config.yaml
num_hidden_layers: 10
d_expert: 192
hidden_act: "tanh_gelu"
normalize_top_k: false
qk_norm: true
init_std_qkv: 0.0333
warmup_steps: 401
train_tokens: 632900000
Below are experts of layer 2 (counted from 0) of a mixture-of-experts language model. Rows are named router (the router's row for the expert), down (a neuron's output weights, with its number) and show model dimensions 0-255. Each number is 500 + 25 x the weight over its row's rms, rounded and kept within 0 to 999. Numbers have three digits each.
After each expert's rows: a language model's description of what the expert responds to. This comes from a sample of Wikipedia text that the model never trained on.

# expert 22
router:495479494508434518498509478472529519486513503494469500510447469535530476497495506510507525511483558451469474532502543440473511471483495512455518492517521520489507544500458522526511493475463484535522509476528512482513520538489527516499528490491433481505491463483536510514518518503514498528495494554481497523446497531509525489506453484503515469530539525465479492520464483469496473528462514526472469477481507523512498472461483470480522472496490484519478457501543493533495541482477471514478522504470455490493532522461490487537479519505487511549509537480507511523516479504477460483507530530485509493491500511528480551469510511502480494524514491485508462516465493461524464493487516491546487527509472501495532514486506484520498477511493477490469479476506538479500582567491483
down0:508492517421510463525509523483553514528531494515486467497509449504506480465532509447485474530514521477528497542517495499475514527448519476428485491474480498481525519522545509465507465517500503493495489504479485510469511513514480537502512484487501486471526533504474476510500498482509497524489469568488492479475512535505497525500525479518513420501496513478519508475482455463513497498508491480493529470480551522516512489512463539503562493495505506552513528528474489531534516487526541525485489511491502466485536514450484490483531511526519510509536533540467498470497500514505495486480512508528470525482491499490497509560490519511454486455468554500480465495528471500463478463513512481487520514496478488551497443486508467477520491459495503475494511510506552511496506526484510
What it handles: Word-ending suffixes, commas. Closing suffixes like age, ate, son, ment, ley, way (Parsonage, eliminate, Jefferson) and commas after dates or numbers.

# expert 25
router:488540472521464496464517500506468473498523455501504486452538539519495506553521548479488486448567510485524435519494505510485484553520487481463521450474475516488526502506484470472493502479473502455463483497517522499496515500509518538512537515465532556498489495498489527533497513510483466486476492462501501485502524471504544510461470461484519530518520512510480501524465485512496462491521468524459524482462475509557493528456502479492449469509467500488501478485542491443479488503503524522515515485521512476500482448521498498525485485440487513467489525508535530494511506482535489487533494476539516494507517519489500468493519517461527494512507493517500491570497500492540531513500501496505486500487495496494521481517469506534538482506492527452541503500512454468498514498525441
down0:523513497537498522472480502496510507493473509508455505515508490519493477469506482489546450535463525562540509539497502526505508500502514496457458497494522497487526492481451506505460473503493521511484463528508474498507493517496509469502555512503494462510479462478457499468465487516496509482512489488466423550499493462486522429561493520483495543481549481487513513510438539528499518499530493486481487496506493475514488502495453502514510473495485483537519504447482510494497523477522468515503497488485491516488502484472538515458522521496512504488482512488484502519501502496536492539440453504510480485469503488457483486478548510504498463504508499486511512529501468503523496523537523505457506530469461480510545489551514507517492491556499479468501584484484534536495544514501483
What it handles: Infobox colons, name starts. Colons after infobox field names like Batting, Order, Playing career, opening parentheses, and name-initial pieces like de, De, Ra, Ho.

# expert 29
router:512540570470511494535503495489499533517491511484445502509531480517519493493485489495445478434528534495482470532490485495539482523506478482515443470513518500464491491484507509474486489496482515521506542524547484499508519501516501491467481522502506482496466466504470508536490486489514514502480497517516524500476523510539494520508469534468547497524496549515492492539524507517498502528442473499503475503501503476531490494456504510544437446501521497537509515478523512469504503475433497471453473521494459499502477498518492480515473549563493483516516494520502500525504498477533449541488456478510458505500504508493433452496505478501476527499525475544508483512479481523498502565469475500478452493566510463495500474543515513489492491485518517486496498518533530490499508495476510
down3:523524503557521501485509489499515507452551496493500490538497507552528510485479516506519544477503502519505541512475496537496469504491518495523508481553473500560527507475519505511545517511458521507484490481537507515520527528495546489518490522519475471502488480532489487489424512490517482508504488484520473481526486490504490522488516506546504486516479487447461560492448484511507510514514499525483477509526527460501520508476497488487543553479499508492452483515494536520519500478508411504494444475515499513482498519481499516510556493527482524501487481503516548500528499489458523446530521539484474502455489472523515490468551496511529476464435482559512527502489504502487481482543499545512492546495505490487488469501512513510521488539484525486495499512503507518519493534496456
What it handles: Initial capitals of names. Capital letters S, C, P, G, D, M opening proper names in lists and tables, and mid-word c (McLaren, secretary, decline).

# expert 6
router:498491524503468514552484485510484517508496494512514527509550480508504484550461489432524507543510533510534501522513489500513455508517497517490488496516529476538526485487510551498511535536514477465510505497484505502482523515531519475481486483490563479478484456496492457473494540540539519503510514464519537526511462509465527482496519487507484490527471521505559454505502510516486531474490513532489486530499478484518511533493503507467515461554446508527497529472558519475507499506503495462507467526494438515488487507543485503511499477490495501507509498537464446536527507540512550509477471502494467518509516492515481486481501478508542474454482492457437496438518448495507478489496487485520491465540481547468500496530472462503476521522511520481503519533493493482485488515494472
down1:493535499492504529446527511494507515499509501508512533478453478547486526513525506471524523486483459465457492545496501499519502481495485531516496485495489498431460487513528484517459489521458509504548526505488475480514525467477539444481492502443522473516487507487465527494481504487500479482534487493527531522534519504493513474501515503511494517508507488441486524486484444504515491536492513457475508495483515499478465484547523500548524464544548536500525493458520504481509516452511484529473457512520468510521514502553497512488515531488487517534513527518478460477470533513488471510562464499512480522495525503475461481523489475497530504525518520492522468525502523461483520445429505543524520497436477517521533536511498525524479475478490508496476496496527515499496479505511490
What it handles: Year ranges, plural s. The –20 piece in year ranges like 1964–2008, plus possessive or plural s and inner word pieces like min, ist.

# expert 13
router:472473465539514491512519485468457515501528509511474527508529510503517497536495438482509481516514500459490462517533471526529478488492485508489510472488430495511519466522492527479474525510513526457475501464508490500542476511487531514503482491524536521488484514481527471468473519535460521472489513514489492530512544508480505525492528506487482536513487494496492462527482472548541506497497524442494477483548506516496521493466462479529478479520511503569488490477524487529515531497475507516467493500541432520489470512508522493465468479469502477476561518487518478450536501500425493459508460485490480527477512475529482487488503505517534492516495493486467475473519512455497469552510535502466523468525483495491481507502510442473515472540518480524497471544506481485477513504516493
down0:494464520488460481508498547529493460494497531493485489511483509533536466496488546512480535477527519515547461497527525545467564487496475506504477482478505508507474486497474529543514454492476469544508484489512476493512522497541509511532469517517491510505485467517494505529450527509478477520539480489539490507507502501478474513509444524488493478501505492511479484521472510521524501520519514470540496511477472459514460509523513495495529510503532497495510457522479471483508474499475496521516456485441536529479507456438507555491515553489532540492498492483528512532480447514481519493512480458483492484473494510488502532461495485451471522501510524487571458494481487549482479517505447507543472506552501469529497469490479494488486510531485476516531534534498508467475493500519483
What it handles: Biography headers, word pieces. Infobox and section words like Personal and Born after dashes or ==, plus mid-word pieces such as ed, n, al, il.

# expert 16
router:570507486441484497524470495494525499497515473497470496503546542502463484519485491530486443500523497479495504502483520503503504504494469499495486488463479499524456536512500516517531521474489505514533484473470508509462481499478509512524512535498501497511448487519452562520484523496491499480474513454544472489496531498555491516492476490451529535526495516485502458516488505506540487475472496500486465507490517455527474499460495483555478534485540505492530495486553510463525462460533509485476485513472448504523459473467488469490461488493528527519485512485462518516520506503547416501484501478550475501506520512513462511466528489501546475463482479480454523525479504489501519527512472518512499503515519498485522490497528536523481513544499529524498512534507510485479536525526461
down3:504496537483532487508500494530492510501517471515550484512502475523536441494498496505499516516545450476465520512438488511489517511473524486526495497479513462500548467472495495490487493487552540495462510473566503495474514467506487487486485496502507514510571526533503503509534472494495498515482525478502521483495479493540510466504478488503519480515512500455541481469494517498478535540502535495503497435528504475519505517516543478547526535513538495496498467526492489557508493525454451517473528491501527490475495462497514496549523465494477477492490517534501442498483476508507497511507543501447508515482507525518503514516532523498504496493488510432501507474476510474550500473557503462465495512520487504515485485513518460491529521469474500541511451470507539472490487469548519
What it handles: Space tokens. Standalone space tokens between words where the following word begins a new token, e.g. after the, and, an, or table pipes.

# expert 26
router:518456498483488497544503462463504516478493480500520497485486555526472490517486526459513471517524467488528492508493461473480487530477470494459494484486465506522461482458493519459499488517481505514509493509492523481534485469458523495518464548494555469523542509479515532515485462498473498497484466531524548555468524511517507499537489487487460510496517500489540520475477502503566471526511510486524478507514509452520519512525469503490480517552494503530499478508480540520495458521485528504548478510504510504477524539491524458528527531495512481519532516503481487474513528431543471516446491498516467502501517511502484488520508494522504517475436521449480475453506533533478448481539514540507518513449506538492448490516502512514502483519497492470502506544480504488480500491505477
down0:509461487517459506571538522478487484541459461523493551461513504476474480488496467475488534498476452536497491498507497516486513420527493482520522516500549464491516479505526526523461475510489509531523551497488508507480493538508456542551527466477525497523467480520499494504527485496515491496569493507506514503500543454465481542496507515486488473506486479493507513458519471506526503481533523468484514486511479476490497521503493485492484453503469519549524506503521475513458492521535483496496513481498506534485495536502533448499505466491490480483503465521519470490446487482476555504497497481493525495523530454471473505490502472508508475506474497475552511540472514487525532540490470505519504468488488474503480470532483474507503443480516471519498465470537514446506497494488486
What it handles: Mid-name syllables and suffixes. Inner or final pieces of names and words, re, or, ol, her (Margareta, Kufuor, Volgograd), and agent nouns like director, author.

# expert 31
router:494564528504522522500513454518510514502520513549482525461483526505473491507486499533492500482510502470493504470517449525477486517526507558460502509503502490477534504501531536498498521512515512508526465518456470487507449502473504495492503539521527464440483508547504537506507527525498517529480525462472522462511533491492535520487489488513487498531477503460485475466519475482489457491560472514473480477499481508494485504515520547513494509481486518498496482501489552501497483473490482506488473507475476496526504545483501499513532521481501531498513528469515545497517507509522525484524466477500491540523476527515505549505570512498523532501545439451511529502509529463515526498556502521464483545489500510535547466458499534532483513499485528530484501472456511552460508513514544
down0:524454474537452551535453555558480506529535522522506504509482514509446513498503545520502508492503454511515506537509543478516475519506454517526464497530487544514499510490481465496505518457485503489488511480512484493510501546488539489454534503496526488510475483515513474525491516484524493529466473479488520509497470529524471501519497496516497492518513516456512524466526495498446509488491555498465484472472544486491499510481534533519455532534543519521500530510491510458493522494479480503495473478519487515490527518512540457526511476526481523505513483497496559522521417546500524494473484495472493516510483529503485543528531505454496518489519496499528463488468515514509484521496495529510504482486508486486513518549508500490493458498476518455465465494524470461482500511532564
What it handles: Word-interior pieces, sentence-initial On. Mid-word fragments in varied words (qu-ad-ruple, Sp-ong-eBob, convi-n-ced) and sentence-opening On or After before dates.

# expert 14
router:508450496510508449501456499512486528509499511524507473454519506481487510513495521521500532478478474493477448471534532504469498503472525498493523482502505543484456480474504507499478537506490459520451521478514531480508505489572503528503487547489485541520492498542495512556527494532491496480489486453515493465514538506452482471497482494491501506526525462466496513484493529512512506474480550462547516508540515476489472499475498551495506454520487510562477479492484465518506463477546509518521485499525472482516504510500480496504525502512516524504540504471463517528503479480518510459476502492527539473490515514486492497516514479502463499466466493457466438501469516541450503557475506503518524521547497503457503527507438506460465517483495472481484514511551500518488470512507497
down1:453515477467517510520489518527446542535517493524550549495506488520464471489566479525518501482497497532525537525547476513524504476528512496535497484486475515495505506516507496500482469528472540476483498500523483538527477488507529501471507492497475532507500496528512541496492483485457506516496468481481493537495515536458508483514534475504465522518499512504488541490463529527514502483479490500507546471516475502527542500569457495492531538527510501474471443472532497517489509439489492502518501508485507513470494518474523512480532452474514484511517512484523525499522478530521523503421473492518463505463487478535504481504524493513494486486536513514531452492444504502483490548505492578498490511554504493512506496490488519481470523498491464466552523489542470491502528509525486
What it handles: Mid-word syllables and digits. Inner word pieces like go in Glasgow and Fargo, mit, ject, wa, ward, and digits inside table numbers.

# expert 17
router:463489496499497477482534505522574500524506481474470515490472524503506462463501461487488509480531522503505517524494517458489495443523489497529479484482514559505455520535523510487485490498513524502477480513534550474492453530475475496509511501521530498482480532473474465524513501530474505487496510491486433445520465503491501502429467496516487534484484526499473501529494524513510542465475506523503471506468516498488507478487527510487515459548504490489490516521481498492491518524521512476486525496512476490499505492487484489559514460529553532501485521421485492553499518472522482471573496520528496495483517485483457501490492490535462544535444511478501467496484524501494484529494481498552456478490533472501527524521487501517466525501502481490472490544462542512509498509503480
down0:433487457525482509478440548502491456505454532515442520505494494494491521475496485497518512496529511497506529519488493528500531480532472498511485511474503464515514486525491514480482509489518523540496504514488517511483472505507511477525496521539530473490504530534472513515533491529470458474511477498505513531503517495488487513488490515510536473479520508518465513484498477460512512497532486461508499519520449446566523502505527493499474540545471500496487495518486512515513491474511469488493533498455494493515522542485501521493528473484463494481469480467512497406475481520569505527515467498483480485482487509520500494497520511498519549508518496476486537510470547509548523498506510502484513502472452514498470576480495522519539509510496538557494475518521466475495446471490558
What it handles: Accented letters, noun heads. Accented vowels after an initial capital (Néma, Nîmes, Náměstí) and word continuations, plus nouns like member, River, University, Cup.

# expert 11
router:506528506487502530484461511454476512493437460476482513473481555504486494483505532454498457466517516545465450501480537489476477530500520522534476443503516522482521506490484471526502475479529457541455523502478521514512501445491499528474532519532516519506457474509542537500508542509499476520516495506514555478515488497482494519471522525479511523524517476486436505492528498539523500480435522472454485512522477491492498503497482500491459457504523501513511482472514489522512488496542463489505514503504504536514531496463521452545474506473534521508517486499497517484489521484498492514528474457492489494484500472475477483501537491536459494489480495539540472499466463541461469518514510505524487530493492481503493529490509535531476496483492476454549490472521507532483476521517450
down27:510519491481496484552494526495493496527509518503508504508501452485522492476511466535469504518509533499513536494476500460488502507521510531492513482494490517468478492474502520557519469505539483520506489499522504518563547536485484486501476519522524493531512511504506510506506518480481522474491460430495531492453473517476528456512525516526459528497521483511507553484527491473485474538555506522520461483545502507483444531495477509491474523505490466492502545514497514548486467494498450476464530482447478567446505519491511510473460502503492516516473521525473536486476467492523518525480488514486513471512455483495464533505523486496476476472530462472534539519532450502549474489499482504491533513501492507488518510504450500492474466487471555495496542549529480485518520497503495
What it handles: Table pipes, "st" pieces. Table cell separators in wiki tables, mid-word st/rect/ct pieces (northernmost, Architectural), and capital initials starting names or titles after the.

# expert 1
router:493481486510508494471521495499524529527525503473472513491519503539508496534527513550450470523525478482491469505479510473487502497472455426496522534505454484468460456556513481532467527501510506534538519528500527545525525511485480456499544500473532527452505534455468494484505478506492488447490518528501502504521458527527489508473485487464510501488466497468528514510475469526536500487514542525497503532450489480468526487503505514495465504501465528505477511489497544480535482480512540531509484494491536510463513533523503475472542498516477497513527519498466509490502542499555473555501501545515480495510489467510490521552494473490515534488508439495460520492500462523530467467478482540502530518494501530483497505515491525522521484498538454473489488512521501527485525496473526
down0:525528521471449510491504492489535492486502535535544462499451518515490545484462462517509500516489523452449491462499516493509489497557496502459505513468495520528509538474490525466538508498465473449517468503482532512501495500505461484520483441496484461493538495546470492462471478468525482502487491478533488506510531507507520497501470564516526512490486500503417477507453518498473507531523487544457470477479479479482507492486495490438490537511518471509486479496494485504525489498484532521463490507497455529499488507474469472510510501506516493486472539549484526487510515466536515477507515513478520491451478498526469545522508498463467483513492514506493494515515509469534505494479450482490464485509518475510519522468489507504473487549470497549524501468504518482514451465513473
What it handles: Mid-word suffix pieces. Word-final pieces and hyphens inside words, especially -ception in Reception sections, plus media nouns like music, show, episode.